config.yaml
n_layer: 11
d_model: 320
n_experts: 32
experts_per_token: 2
d_expert: 192
d_shared_expert: 0
activation: "relu"
moe_layers: [0, 1, 2, 3, 4, 5, 6, 7, 8, 9, 10]
router_score: "sigmoid"
normalize_top_k: true
routed_scale: 1.41
balance_loss: 0.000601
balance_bias: true
init_std_router: 0.0223
lr_router: 0.000463
vocab_size: 2048
norm: "rmsnorm"
norm_eps: 1e-05
tie_embeddings: false
optimizer: "muon_variant"
lr: 0.00688
beta1: 0.95
batch_tokens: 65536
seq_len: 512
train_tokens: 357500000
steps: 5456
dataset: "wikipedia_en"
Below are experts of layer 5 (counted from 0) of a mixture-of-experts language model. Rows are named router (the router's row for the expert), down (a neuron's output weights, with its number) and show model dimensions 80-159. Each number is 128 + 32 x the weight over its row's rms, rounded and kept within 0 to 255. Numbers have three digits each.
After each expert's rows: a language model's description of what the expert responds to. This comes from a sample of Wikipedia text that the model never trained on.

# expert 24
router:081169100107119137159102140180211120124136195122109045119115137101113111182059032122173125129148078164092094204096148121133177111191166122157114108103155118114132084112127081142120185136127130151109105130141109142187150143155149134144178131
down0:199076176110164148168103118130144122116134031078108122156046104090063163079147172075135122180126175150074163119135138144088074157126114160137124077169101138115114079104174144089181102134075117114133177151094153161146107196124179131164112156
down1:119137100129235124056090095119175133157098093129131163188175125159126137172125135166149118068150111145149147119154129186106073076083156078143113104093133134115128108106116142115160135042131117164110145100070098145093127114109082177152138134
down2:116077090139109082146080161115161120120115077112149123156122087136029067158075174186124092116103114139112123211098200081144142116139139078134105131147121108115171085120086091088162165087131063063091086193096136122162163125151157108162097146
down3:128138137118154100102119144127122143100195108087152094105113170168159206103163119129103113129171148152124140160149122133149153120077110088122129097111139150159120107147121145107159156096126207150111088196159117105155089135118119130172138116
down4:090118155142144159119128132162134113170112169086166076126156197074113122112131128126150158104124134205130085148131109067158147195073084141135111128156093134118082092029176107122127130082114201162090102152116087118113106162051129107107155106
down5:118081169120115120149082143176074128152163133163080077121102140105065118140130139140122122081141132091100103101120151127152144163122148073122149148123165131185179162114126093083184167098090119151124110137110152104149191154106138146077139138
Mid-word lowercase pieces. Lowercase word pieces like f, k, co, b, ro starting or inside words, plus coordinate symbols and chess notation.

# expert 19
router:092202118103143170085176074133117106175111175166175129145149138170162135110104079126127118097141072182142082166128124127117111057140158133168130142156106080122129135107139115188125116162149173180157130110177162163156157158138077113103138118
down0:236096114071135117157078170113152132133108141106174093125117128137137084106069185099109174115088093117135107112155116139122055093209134161110148156147116087052171091137038135172087105117135122103121118152178079117134160130160160133118105162
down1:125127154113116095159122084066144138141096150105121154133136101120156139179114151125162073110155085167148179098098154163114133146128102128102140114121138142156166099099069153107124194127075134157164155074174097112080085142110165100068121103
down2:118140181106158166094135140110162162131109118114061052079157124218184115114176129174147111192113144104099155128085119087160144133135172180136099121166169171096181134156097094093117178181122116189105126177139185163145106158163146132080125145
down3:184205077095181154150113139095093135160161081086103117068110123158096119050173173132156128094138130091170200123131174133119058152150131152164146140169106119190116155114123110194137123103188122154087111142161072037122161131148109129149103095
down4:139173161107119111219144125155119124145125161142130181127093131184121113155130131098096134107073129133160156168125136134140066122137184149167137165174198082117087136173104135138139066111124134131144169117138163144132159136174099144124162132
down5:110132120084149109077125122135184193134171106177140168148156122105169167091096154147095094130167153109174144139155140132157149096137118122077159115158126114096150136115110143099129152156088109093101160181126146118141117130123062138164137124
Common first names. Whole English first names such as John, George, William, plus vowel-final name pieces like na, a, and possessive apostrophes.

# expert 26
router:152157080101089140111098080187192073156177131104140104124112148172092093173113054099085082125168089173126102175108092137122158112087143164129146176107140125193145189121168092155107168149132178149119091075134079126145131178114074133107145161
down0:115083108178128098085184062114183136172092119103087110137164130141123136129085114091153124173183165165136136077138194114132134166100136104099103178114106118117137118048149151105141140139104229094146152116088168082223150147166107107074095137
down1:120140167129131111162130121211179149149143098123153158141111173153120089087135159106131128147056196093114116147110095093197143136175141097154173126125109147102170148165127146082100139117143147126152120085132100133167101101147089121178124132
down2:147103141115144096103109178127093107124110127132138124191162050158164143177142120096047166089116091049123124154172121140145096134114150090113070171199125161129172114168129118119112103182144123110144132101131136051164076082141074167125167154
down3:134166136134124120109130134148137136118103132114147136098109151104165127196121124056134108135112183060140157087063107143126173091155099189090131121144162125096098204192141131173176114159151148161163137124120149146049123105105172153133096147
down4:141126162108113145139092113066134128173110132105132085101121159158090099144138108148164173131091148093085171067123127160118166115133125124163133130135123125121117096157175128124116136177125153041106110123093169132175108181090080181136106114
down5:080099141148115147070102074081175188091139155127141145113106130120145170136103088131136123145114122125200112127170111124123106105111110116133157151094156110136197132122132161127131164174138129188120122089169162169045136163142129114165100138
Spaces and broken pieces. Standalone space tokens, mostly before a word after a line break split or in tables, plus short inner pieces like e, ri, fe.

# expert 20
router:139170115079138144103111108150155128140132161155087037142082105115119158170076140160128100071143119161123077118173173164103160124090141102142137186122137108153109166124095091154119146152182108139097092130137109161129143154160132137093158163
down0:119125129138131087099132047193149141079080108185148085092148145207109128095157062148194116160133117113141066185115148092124134092175164173141091174180152099120107064056125105100116094116124118067101089154099184124135108186151098097115153118
down1:100124078159125106099069163168151145105096091139058073159148088091173126123141189079189127121086113146112145159174146171181138127171168093113130156131118170135138131129132071116093180063111150137077115104138103097106199157125127172142105127
down2:153209106187143050155138112120102198127108144136157119160106122219112158125152124099154133170142135104096146155086148069213093129108147156160144095183180130168115095170159110114118157095098203141093144145121125125116133151162132084115135111
down3:179158148116117125136135140107085137101127083144140100177083141116151153079161104054094104157144097147138047162106114134079120106143123180116218113074146130096121145149103085137141117107110102102157174162144143135161176143124138120101135124
down4:191129111122170139167056082134135114079114108094147138152130179117216124134160104130154106111121152136202152102110156126128162129118126184101145169145084126159148107168082111158177176192149087211091085097109152157162149138104143104068107100
down5:187141144081165130179130115102113100090041061139057091103177075124129145164170136140146123097151114167105148103135112202187138113162121142146097083135130124149142132109171148120131140173102095105092092094106065179194142102121093185124109095
Numbers in tables, dates. Digits and numbers in tables, dates, statistics and measurements, plus colons and semicolons separating them, like 11, 72, 1990.

# expert 13
router:091149062107139154112126098169143121188116185110112109167096085196153130141073085159094127130131099117058084105122089141126141055137146120152132126171146096122097092116130109151096146130107167124129082132151083158161177144147086136106206146
down0:157084068159110153154144109160187134121174090075162090073103092072147138132141090079108105061194100098169191109095177138117107123168137075133163087112100148140099183098120098116164148140125160074139122125081124072119107148127182162120126108
down1:179143050146157163127052129140124135128121157129180137117149121090162149121147084130129130113149165109146112092115132123126133112128133104139114125071111072124143046083092152130094122160172054187145223101069172161112143110148109108109171093
down2:060192169112153070083145124149093062079099133102163145174140154110129131182203087126107130113095176114104070104077161131168121119112113096125092107130125161119147143146174210135077151139136128166109113115127123171085153138170122151144117133
down3:132130093111176099110118151135141144179087135091107097083145136192101155136077147059099078099117113124105136177094129133153167141090193153156176102151098150126118072106130117173187085171177104091039140207130127132091134084155107137113189152
down4:067071109149173173111139079160154139176107185174128126141138067106093143081133167153142141163107121127110074137111191157143226160151123126118126142192086155109120139180125101129157114059158098175047088109075147117105145112163134141139098135
down5:113119138108092137123154121116074142169113134110119169171087096128157171168147098105130113110045079130157102144125117125106151140082150106209116162144113122163106177201123097116157143078110109108134131125173136110150167093181097039087076090
East Asian name syllables. Syllables of Japanese, Hungarian, Indian and other foreign personal and place names, such as Ka, Ko, Ta, Ku, Je.

# expert 7
router:177114097107133187156083111157185075129132174116143074127120132146139117142085052173127125090164130163072077162151133163123150107133187121172172145133139082125139118102119101169101122149173135164165098089135094121139123132156081157130118198
down0:112123070169099114151154156146059114058096106152106096136095138158096156079146183108170157089070084142123096095125106081088128166070122116163125137123120157128148138108176132138088132074150153135087094170146103084096152178102135109102125080
down1:098141153189149159184214112095121096136101176120123135103136106139146109165114106142115105150152120098202075132135143097086146173149148121155106125201107090156149158156120111101144145149117132088167179113175134157168156119076132111130131162
down2:159110170126087100133092147074085169100106152144146094126124116159159065119098111143083083117143131125069121141107074126093053129178140127141143134110087097113063153117104074099142136142079148130211117131096117129131142142125165114133210087
down3:138157114134110110116173165088113196101162107109122123166068146140086169227108100072147159104081145132080091081147104062135125127104128180126158174126127135158115095039099073189106104158126179099187093165126132172114172079124109158126164116
down4:101176057198101125168125098180164100136123070175107144129086140126165089120144153157144159105150118215133191162104161093100154162084172133191155092065147101125143170109121085120102145105146194149120144138159127121165101105136073121149074185
down5:140143126207130178156186138177114107184117119089162135135186106120124098111152064184144107129171148084124144121125120164148079141115092130140102102158067138065149112137175174172108123124142193146036183109063143107178173152091134198110129152
Word-initial consonant starts. Space tokens and first consonant pieces starting a word, mostly in running prose after "the" or "of", such as c, C, ex, d, tr.

# expert 9
router:154114081153145132144111119192160094191151189146201120154115132147111089142090092162111117090138158146091112145106111111121135105136132165158156132130138091134096075100115094152119129190148150144118118100144103168133168124110082165103196207
down0:113092168108114191127122120145106149211145106148142129097090166149093086153150120123127150167125114142114109186136099152084119117142123160135073066107172099117138159156102146097131132189082090117089122122206103201159120112128122129189127093
down1:109137210148159142124102125175099122144157070121052152201072139135145149147161133146147169141135094149118147146105158142192164145086102106135055175093136161133087121089159072109134091091067157109137125202132055118095111188110116069143092123
down2:156135174118099138102177150094096109090176160177149127080142129121122142131153131114161098100155137085123150163132063163137091112157159145090192171128193193130129120108139181186161122163126110136115128107103182160130118169111124133103166125
down3:122095078100145165158134071146165157122125130144127152133135119113123162130128177178142111108104106146163131160154080125162096134114136106130112148079105161180165167146151141132114168135161138198118133120077146091144207115107078131145079165
down4:104094104105120126089104084106089112117108120114140129111146129054157140072108125112161148184121100149157080124106158140121155158162176128096169189103098130149057038129142144162151181167083102130142162156124155172107095160146102149160087134
down5:102155144172138124070098183088122154076130120111130132064130130109141112120129086141105210172154159072120114097107134102126099121068079174169096099067140118114134083170134194094128092058084111058146136118126139171112147129108134112156134120
Place and nationality endings. Final pieces of country, place and taxon names, such as Argentina, Philadelphia, shire, plus States, County, species.

# expert 21
router:171123128099110133120150082114139063185147155175119090174092139152148100148106070131087108098150081210090057139092123158135152088173154160144187159145180123153091141104137101189116124117157130145146138109138099165114169169144164141126154177
down0:030092091086104120122100098123075122130126097058133095139081165160151110124128149114121099181091133112112152094129133163164124054148153145123104088123156098133120081159168156147108092121111200123114116173149178120124149133172081089146096075
down1:116127125178126116089202122112086100211084061152205099106128115163166163102058110081071130152100115178124087132114161140097140144168156183133184151122083147094163126130086093144113150108091096106117147143162095157128078142164163106129164144
down2:058144103145182138099131127135088143169107092094091165088200122099102123164135126120135074127116127144066158112109145126144149094149090166108165098181151128079107148115140169170130091124161126098117086142126155118085188097083159124137143159
down3:133139108125124160119064156108183170075106102130118144095087140098143099081116144137061115109126110131104174077148190180124122132115090115107085095092120134079083165103139100040063158082145114146081136157118129085139105151110133091182208097
down4:151103130162132098140156175115117086113075091120102142138114088160110145158113166095157086128129066094083071112141186101120182140135104197114112141133132077145123089125159156110154099093169132129050172098156200154104059155069115105163099158
down5:093139104161103108117175139104200202124110099145130108088127154135154157155146125086115153135108132140167129107158161130152179190142145108155107075130153102154132102150168167110160083133131089128091128064173177110156088105072097149132095097
Articles and determiners. Words opening a noun phrase: a, an, his, her, their, its, that, which, for, as, in ordinary prose.

# expert 8
router:093173123112149105120067145113128130171124196141174133112099141127147106149046111144160082106141120191094089165085172136114085055121163115135103166178126129141096152120174114160097110116135166161129113152136090180092223144157096157104145170
down0:127136097183066133181149133135146175074182120114108106098143142085132111116096119145150163089121110103122124094137121186083126157118163164188128141107092141182118183122060098086084129158143084160158115114072107107122172051108129100171120097
down1:116112082132131121129144101065133124118141132082137104117057190114179081111122160111143126112067104169178117107133114139138133077133133119125129160144118128169086103110117120127164108090089133115100139136165057087155125136182107122125165113
down2:162104123085137113138123142183063144111133134167143152148118112133128143077119141136125119134122154114104112108080149095093111161132127149117182097175158074119131133153084177138149097199154157139148135168156163143136179133130062102115120108
down3:149178084145145137113134147170175115091110150073045102123135075113173111114141131094148069147118143144180152131102197190179132131110129150181152166129135127096143154150074165173157074117117159145123180138141144110109150088146100054141161202
down4:121121173134101113132059076077099154137120125079127163155051185099114137146151065093150143093163160164125091169128123120157115108142088100147089143097124113160156069154096129110151187089164133179106086115192135085092112147165180161102126133
down5:156123138135106135152101154126151153118146150178151144074087152138097165111162162168092130129112134085145155089068091102128095180087137154144113157096114158099134074071139124110151146092161088082079186098100109070089142132089130142131158057
Noun-ending suffixes. Final pieces completing common nouns, such as -y, -tion, -ment, -ity, -ure, plus whole nouns like show, day, building, station.

# expert 3
router:124148039047135142145079137186127118147169103130137107157091158139174162173120110127135106067155097114081094165132151111068150126124165141169156131140185133166130131142123135172104147167139134123163147100184049134180144156142094120169139156
down0:131131141119125155094128106084109108201177127090146150103146153122100095174144113103187152100164142127142121114149126172135125018086116113117069169134132073138125112129199167098120174084136116103124107073125145162088184145167170097124128133
down1:122066132142128101098123081112123156151122143098115129113135129073192095134140161151176140151119089138105159133140129119142119098139105130136146123116156097142133097124126108140136115131023174171074157134190165177104142177102100185107179153
down2:136118106135130106115136151135084164118137157103210184102154230089079096050158168067138097123150074148164164165116153142122161110093145107162072169094191105130144164109144118080163146094118067124121164183117088140055102168160111140168135113
down3:094120213145180142114132136126088143149139069207129159142150114041115096106111135095133088147064192152186168135125153111144149131133140144134159121113108106183162093081076067111109141116081078201084106103094159171149107054181089154095124161
down4:186090107034153138138128123103170149151112127158085136155142175134169131071167114125139128140157172115135124121124135146172126085133111171077172101090148124161141181181141147146100132093121141124184168135127128048059163176063106147185161072
down5:181134137166126160181087149153175137149053120127197118128162154127106127157118105184141163093139118129146099190101104102134147123154118066072091112118075135133109115069175078141104107088023145158086102161169144139138078115161158133159083111
Digits and st. Single digits and numbers inside coordinates, table statistics and dates, such as 8 in 12°8′, plus the word piece st.

# expert 0
router:086184087077147155174152132123122085138200121116124086130113158150108111142132085142124112100138103119080063172127162144154106124147149111181144121126143124141140123090190112169095099130172143177174086103158089173175102109110101158128171170
down0:085108103158078108083162085139124121130132095098111069153105099176142147161129149108197113171147128089108187126125205123136088102173153119165109079099110033087129127117114141092122165125113193096138130187110152140143156188135091111071136089
down1:147127141171119114067145171118099148180064095057133075100076098134137119110144051186186144162133128163193195103131196123105087151155122126169090145137123161052126150124150143158144116140132106113103105103128130157101091141159147113113154144
down2:098141085109183115084128133180103165150182168135113156098177176097135145138111146095080082128134135128112125129127043150074156145136177135127192139121136166116153176176170197155114151124111146108095112134153166141080182136089165128139210152
down3:160122181124118110139102195119074116147067085191155157134206142129140138163164096134151148137082142137130155095164136193132126150181101155184066073118077171193201131163124113161111175111129183139097116119124129123144096092170142121052104153
down4:194137141163104131131142158071173109172152101194132118081188190132163168112132145167123154089160165157081056097142111107156144098094100172088104155148158161067158091164149095106150111168141130113148128127152127129114122059165148098073144169
down5:107097136117082134097150215110088103099144115107129119109102077126106104108132148199113172129111211116149138093137126128146121087142105041120039113135081126109078143159098099146139172156122085150134126077151073086167080130116144095156093154
Capitalized name openings. First pieces of capitalized proper names and words, such as Car, Har, Ad, Col, often in names, places and tables.

# expert 31
router:077139081146092135172089121157146049131139137122169139159085137160142118128136102109151092099145133128120101154129137155110126134126161111171190133154124131131076124150191108180096172165109155136123126160189141168140171182168164167122208146
down0:111136207110108152063142168093139115123142124082179123204066154175172104149133154139164153090128145150135109112105139149164147150161087131113207152115122056111148156165107138131128159154111106154139165127092084087180132118166182091138140146
down1:112090068182103091128127114078170198101126150102088103165124087130119115109138149176142147114138149136172126119113126090165153132140152123160100111101122165123116093138193138129132150097119181123066116127165105136142123146131089168074090070
down2:169073163179146053142186138201117092113141127151124120178122118046131151079161126115179135135148148178107129127101106148140148079129170118153178188103145126162103123109141126118091136116178114078160084142141125121120132184174155102114151151
down3:183154144156113153072171135093147136143138181123118075157113092145129150111199181129121122090109104111090139180111198130102179129131139136111167141092135109098122187080108120121073172127123148099130180109106103083106104098113159146159102143
down4:081103113155150118090155182203147116157092074082110140088147129099126161102102123083177162150132064112109125204197095164145139116178170156125113096113155099141158119071119117167129111093108113151139155099142110111091112127153144066127138122
down5:131103162130138165127158113172129161128138122109135128142107078179125073126130143087126100115143088089106118117154131113069116126147120093141161134119134152118161125117180091177104148082164172109171101155168120137073115149153147098190130157
Recent years in bios. Four-digit years from the 2000s and 2010s and words like he, was and born in sports biographies.

# expert 12
router:127179120092103132160079097183188140131165151187102120201071147140114120142110112159100088142183117128080059145145139121127179090116143114180137127197169094178092175168136121132110126131121210154199107118105103125167163168134144140063179155
down0:097127195120097182145118151159085151131183143101084158182128145134098137151140160103181039103148152172113123157134109215131161155119111105140109111124132106066117130088135111130153157152117121098058138135111136108165102158165152111045118158
down1:106096123066106111120090120117112089089143175169130103129152125140125132201108098148179162064119183101077076112177112130054142132141105108069129105126071103142131114121191141138161148127103145126119151072098142135160134140124164132057136140
down2:119136124091172136146140190198117110132084195131144115163101168133115152041180153165122109140165135162090087129107094173110111142072130118104070117167159164159167119083146093183105135155124090166183083169101105163123142142113159121147067118
down3:144086122144151194087113113148152185102119155143095157165130147143102067142152151113118157088145110075119105137146136139158165100184121102138136150190069161183128120119170140114152136128123101150166113114146123093200080117105123125085080149
down4:082165131137127104135099128154087143114101133103143074118107121084157066159158086169113157139138133107131139133139125114132173138181147171115112158088156105159144190149085115103119161148097165129112158126152145126170155100136089122179127164
down5:159165097146126078104091154161141126137137135120111129092150186159177145132158122097082118107124140131199104135119126104128114127109113130155089151185091171160151130177079149074091108075109103107093153120122120108070086153137091160110109184
Single initial capitals. Single capital letters starting a proper name after a space or quote, such as S in Sidney, Z in Zomato, K in Kandahar.

# expert 2
router:106167124082099168119119144140151093138156142135192115174133167139158089119114155167159117107132142113101103090108125107132115087089133145152131120140177062110140157110173123191122122106127133131154069100142130117126167174159113141102103145
down0:153087135139156141118151106099124133159148130140122076150106098133192157171131120191113097086124084105086094126156122087151169116068079138057117154172145131090132153161140096125149140104107132157093102198179062159130133098091100170129042131
down1:119108114137073161126125119094141124156187153146158080131136088212099202124154173181149093083166105109122116130109180160126030164133125119126130092137127132115106152105101185131141154101102096112067088151072112155106089193170119091163159117
down2:117112094161144157205126157163131078153171141178164105063128169156091111121161176111121137103152152067113089123131126080100125077053176122053135155082107101123073112113141074168108097099070157091153089145112102146102125115088137059146109178
down3:083143106104153140065155143163203144100144082130115127073100118128166121110153065144091121162125074112114149173139059111149096100163166093151151096153113120123156131155124139121168132084135160134108103129146157108209119107153124111153134159
down4:152142110134145102119143144159134084187173087115092122147106108153151092142167127126124124137181072135149163109099131117144147113127125127142116117172124104089143102174167132073083200139139136132156143149163114111122138149099141165135191152
down5:155133124135103205159118090116126116168135141118130137079130089078096170158128106101185172149132096103155129130069162144120134141132154149125104137119109136194127193125088118135211133172128099110153126151096141168110145168173166135176163147
Agent-noun suffixes, offices. Word-final pieces forming role or office nouns, especially politics and government, such as -ist in socialist/Ministry, -er, -ber in member, leader.

# expert 23
router:158120125088109102108144092179120140146184129173177088094112100147111092146111123186150130077146132183124095143145198130149127135131128122150146123123116146112134134093165123160105126189131190196173105101129168154149136180123116160088147170
down0:141143091114094146136162135104168190155093142112099127113153145126096128079152163103128155082171107074146087112107101147136114128115155141105126115146147097151187080142158146118120072160176138106150116104132086099161108101142052143124142085
down1:144129133100120129123160136072121139079158101068139137072086155128118070166124168196145133184137143144132171120134138135126112088155153148152123140088075144103154118166128190124168158113135129161165118163137162135120108119157123093140155047
down2:105096106069100143185120126128138122159151123118062119142105117092174126128152160077141137095150139092091142134154136102181163156164103096175111164155157147110162175122113123153123147173098113165174123155144138094129165141069067123118135100
down3:125128102120114144084069122102042117118147168154156104128071132100123113109140139086116135099109096134163134110109127100139116143116121177124155109144105061115110148214121137093139067071170158080149141077141128187095210091086161122161175137
down4:159130130224164117028122107146073179082134139110092115114139188141149121170094167163101163113102126107087140097123129069114114099068085158093094141141147109121108160067109137108103119108127136069100128164127173091124122115092074107115097138
down5:100122101100111170125197125146113128147134127154112092155127135172146172119169137107162145063131143089169120141119129120103201121098086168134198103096119110136116090122126114162154116173152139141136073153148142159150104141131093115156151137
French-style name endings. Word endings like -en, -is, -us, -son, -les in names and foreign words, often French, Latin or Scandinavian, plus dis, un.

# expert 5
router:173117123120152164126066092140188105138118147147121121161064092153132147161121095160128095102137129158145107163130159135103163141124150112142133131173163117170101154155178081116117162172159158141179133111095063103155147129116069130080175170
down0:095107170114118162134169117167122164092142126138181058093178118120134083128111095125160183082188061129135057155048107139170163156118080145138139132132146148136133087135144159114123177171111159170133128119121096128102081121183126203120132159
down1:098172151145118119171145101087145105081147148102102222118095118075131130122094107169103130136139192209097139070157108101201108158110120153095156138119105106083117211113083187114191069139118156127113125163166140151170138137099125099170167100
down2:127073123175093154062131125166128089082097062120107113145167131125139131105105135179114186143213152086136114083131150114150096090130114093091089101097137149105121176141153118123147079122105139127090098157119175082134156153101145168165150102
down3:194125132154086129162088133103140095141120156141098126149131089165120165126133178075121109120157115113128179161135119156177119140137104134128097051151148182117134096090166169133121120131113140185115104082169176161083198126139107073124141099
down4:092091105171182185106121125160123161038137092105174130095213126164076155102103115119131121098154128108077122137122120218134140184125173130107096094117133077110176097145097169118145184100104114108107158104172153125122154095109152138084122153
down5:076139122134114175141112110132157169102097139062121110129104105077188103090187135079121093175147142154133153143093087111127144105120146153099152121156164142054132146148145118158107117174165118095084142182191120128130143081086119126124115129
Word-initial prefix pieces. First piece of a word split into pieces, often a prefix like re, pro, con, de, em, ir, fa, before the rest follows.

# expert 1
router:164119106139141135133159088154144086182118138146181104161047147129128119097120118147072111130144084111145064144135122169116124062108106105175137117116125117126099080073119142183101139177119163118175121144154072138139154139148084180071118139
down0:139124076130083111086124141179095127137076078135119104154144167175115097107167112099111065157106139099095135111119100163131058129105143128154172143117110127083105105187122134090088147129148133097104131114113112150151127083034113113115093086
down1:140126144165163101128125113128122129156156108115148137151186125098175111165140113127096116170094136137127159110111153141166183088182087147116074193084110167213130163137145127101102150221091149103112088161150064137136067097056155120093177154
down2:139086120113139077170143136086135165115138163133136161097168184134089164111074126089090182094132182127155104178137167161117086129116151156119139178137109139144159139155135076050166168063169146126085139156140070091101124187111123140119062153
down3:077094143116110143180076118107125106130149135156168120054125181126089149159177089146115129111149153162147115138178138084165126076166111123106131149151095162095175100152123173149124136085162157137179141074135097113155146128149130095114140146
down4:128137108134132075059149120120166153122095140110093132062224145173164132129130070108070158136110134129119129068166143122164157122058112132135110150086068124067183153148141131178070110141119180165084157163092148119070147159133087160137168123
down5:133137100091120113055145169121107108119173120084123124100158169100081100170078122166102172150186113117159124131114102169113132135072145102074158112062104113156074156118173122134129130162112164099142143152161095170142096191097146095109100113
Romance-style name syllables. Vowel-final word pieces inside foreign names and scientific terms, often Spanish, Italian or Slavic, such as o, li, ar, Po.

# expert 17
router:186172073096103116183091100160143072128115131139160123172095132175134081172111065180122073117109144133097102125126112101125139061132124141177120130190134081168110150126192137201079176158116166142137113092106146201160112211112116128089157139
down0:132137119102173170138173118089169082187189120214098142180088152146119131029168134143092130115115169133142178135151129139147094165166139177082106143111108117158137100143093198104168134150154149133083119145181149148155133111117124122107154058
down1:142094149143052116121155102116157198104149156084144105091210137184128094192132132176121190126116165136103127072084165114154124068138148192122095070136128094129193089146142139190123160104153146114141095142161127176089126116151082134140172101
down2:072128091152106099090120108104098157147195146150181133147137144075126091113185168113099101185103151114150188163164120185090106154133108164143172161152116179100139156149173181153095192112086104160109128122104111131042143096131124120096200108
down3:145103178107145131160102112168132113123103109074119136148118166173102124085127143195199144153127091080180161138155126143123170089132108082101083173145113133135110094142112131135207084119096102153170089090176148171219074150120125109047160151
down4:131085117155140197190141162134172145121145139162076095122147185090163123134224159075151157144155157175102157122171153139094057142098127120133052136158132199084096085086114072124112154162109100178138100154087113117099106161142115117144055119
down5:145049108164094170100191109075107090147086089105118095087137114140108111152152097144098136100154158161106141132080117126115167150117089137131146111142163144160129197130127115152109166125121092128090154082116201115128132105153121128118156126
Mid-word consonant pieces. Inner or closing word pieces like -th, -ing, -b, -od, -nd, -el, as in mythology, anything, Blyth, everything, fraud.

# expert 4
router:107103122136096156146088066198152088207149221146166099111104115114161079147090081144118114069126157150069104146094149147107155111105143079160131127176148099128081139120104101169085139158123170169197117097128142166160155122165159121097165124
down0:178135090062177080165112172094068099039164146136124134063192163092141156121129144151127073090105158112122148142072132086187202132139123151139130109164157080144176112101131119093125140097117108114125135144128132056079141083134072142130085140
down1:147078130095147115110111143105135142121106128149171092112124127128139137113132082141132083127162146088155057105083130129147130117073157046092124090173106178158132118078122162050085135107061096078123154142109135117130165145144122158139119167
down2:151150110135216149092142163136116126156165106084124170126182115144066110136085101127116124149185126139123130176186167132093116094101140077150092184101083174124081131144120185114052153154125099107136191073099098191108146067153091150155141120
down3:135155112134120089144146180055060151111103112136102122147145103167070125122133115086124139184158136095125170146141129164091125122199114152109146089102097155157118127155155094095168165160054114135178152113193143205135116115161144116143091077
down4:130101135099117161127126171080103128153132136115101171094144071135085156128127107150206168177136151131116085168069084113113117129144137128130129141128041171085093153173116152126124083099102142136174107183159136136207153114153107121083162120
down5:129127114125103095130151109118131143073115144158130147112141084143134156070073091102161120110136129105102123154089110143147108089149123112108198100134111134174123068111125167128140142133148073148143133143142152146168098095086147169150198124
N and ch pieces. Word-piece fragments containing n or ch in the middle of words, such as vic-in-ity, Filip-in-os, Te-ch-nical, plus capital Ch and N starts.

# expert 15
router:140128124108122125178117103157164070160145145153107069144099106171183152126093150152133113118192125173148076212131122143129154108133174123187166135116172117137098123117157098132101131168176125187148077148152069143156116133183114165097146126
down0:066084098160109137114115119106077173121118100127092146084147158111141090148162061127127090174128108141121074142139108137120043067133124076129034112131071128070107152125182108155100121136156166164085154144200122076132136108116120169151093114
down1:108061096158149105080119087130193076102074127171125085130050154091127103135172151113111125098162135181042160176126146099155129138122095066114084084171076128143125046203149119116135099138167132111156121134158088123089107173152123183117100108
down2:173165110130083082112126150157125096102121121123105112143130133175147145104080154131124175121122079120135207156128119148139128069115111051195205138131145164145144157133116155120117144126090117106139151141155139104146075111136083144185168071
down3:107129143114138126157131095146176129088155105145143132165126121159157089184107140102146144142124092113117145188115083134170107117113125177151152099072166124119142114133111085136137118079135132101161141091147111151148146117124149134135130112
down4:109064125147152113076166079077113109129082162165153139126093110101163097152127139153138128159118070130205094082116079144123124125148174135105189103099120153109157083117151087094143082170106143138127130123143123141070143131149104133178171144
down5:126185177103098156100188172115170094127078161176073125145170098145134171147149108130100102106109120117102160128128143116110141096130221157095135113137201112088158132158175104195109141167073149170102121143156108097100142129071071158150110132
Prepositions and -ed. Prepositions of, in, at, from, into and past-tense endings ed, ated, d, in running prose before the or a.

# expert 14
router:138160068072103148171094094131193114166145128100162102140079178149104138130045104185163097142162109136115050127137168141146131103121082092208131172158164082148104090129130131151133109148111179171128123108150052127114132155133111160090177144
down0:096116180065122072133130127143113119134124117196153124190144132092092137122135110139072145159091123200170115163167159084114080108056194115101067120090136128129084161134169138145134155113108116165113129173130112101115098181131119118173117080
down1:134145074172137130175182077062152122151191088111140130169064085069050145091166110111166107114135138153162091103106122122140117234101122109099158151111125137164092177099147150063120127086142148119126090159117082152138112117087132090135116098
down2:137125086179120144133163126111071205144123113149153121129167078098157131126169173123118153119079075168106140088113155102093127140131118153118196070137158094168093097157128109154117100096144104119197099133185152147111122142145144140154097111
down3:147086202147125185143161104140140178148170126173121154192128150054142165099204076121122190107147097130094174137130132144081120119140146145145185145140121085184100158081188163083146141087153108122077119098158150167146130127159136095089203127
down4:078169080114088103156184128109140132110191088100152158142130174177179121129089135114093125131143159115145166142123128143111166150147184175096088159149059089154175124131175131080195126140147135139098112110162075126123065132179151094142149159
down5:171115123075153136055105137112117198090111114103142112073096121092114068154125090113144128069083126107118146126168139109206131111162108152119112104172145148159165138084142046155138172162153201064140157166132150125188136171125105116140144122
Hyphens and capitalized openers. Hyphens as list bullets or compound joins, place-name openers like New, South, United, Grand, and the noun song.

# expert 29
router:116226087069137170103143099179189077173169180155136090155098140181070117139141082177123104108204095145113074165108143134129144129120169107118129143168158049153142158108118090140110133129110164149117114070140130178188168172142140141117149204
down0:127171185141105124127127136123122110154118148162109147132117115122143148137163114062094198121121106096158146111115158169168064129113131092092176110111096143129184159141105039130135134143139063102157148168144077122151181069141141150118171108
down1:142134179191126111109146086094137105145139151155120134125202063101114119138100127094133104128125130131131114129114122153124129198137149081134113136062153120093184184189129099182125157129138147188078168148138143083116154132151164115122139173
down2:173177091124161132118175128186170128101136087126102126095153161131103128112131061090140120135129086128122078160104164178099134175147134097168129111096155094128087113128152094150105123052129155137110117157145090127083134120125086144092190092
down3:152140111146129203119134159111113110106109130140163141129137077136133174087126072141141138120141153148074147086073150065148082111135142153109106089180153116173066124105150125071176148145130145146113140154143137157108091142141119097137090139
down4:113168160123127179173195170109110104118135097098156100090110107073152183100099144121157121133124120110110124067101118137179124124058173132113156137112148126152134160121146113108086104150120139159135212138125118099117138137111131121109095137
down5:127092125139134174210114076103162147133092113124132120150117176117167169163187134138076059166168148133109185099133086147112081147122160139110083141123114119171128123098101164167146132133133124092099127107105128121161100139099137132110121111
Plural s endings. Plural and final -s pieces on nouns and verbs, such as kiosks, characters, ends, plus -ies, -ities, -ations, -ers.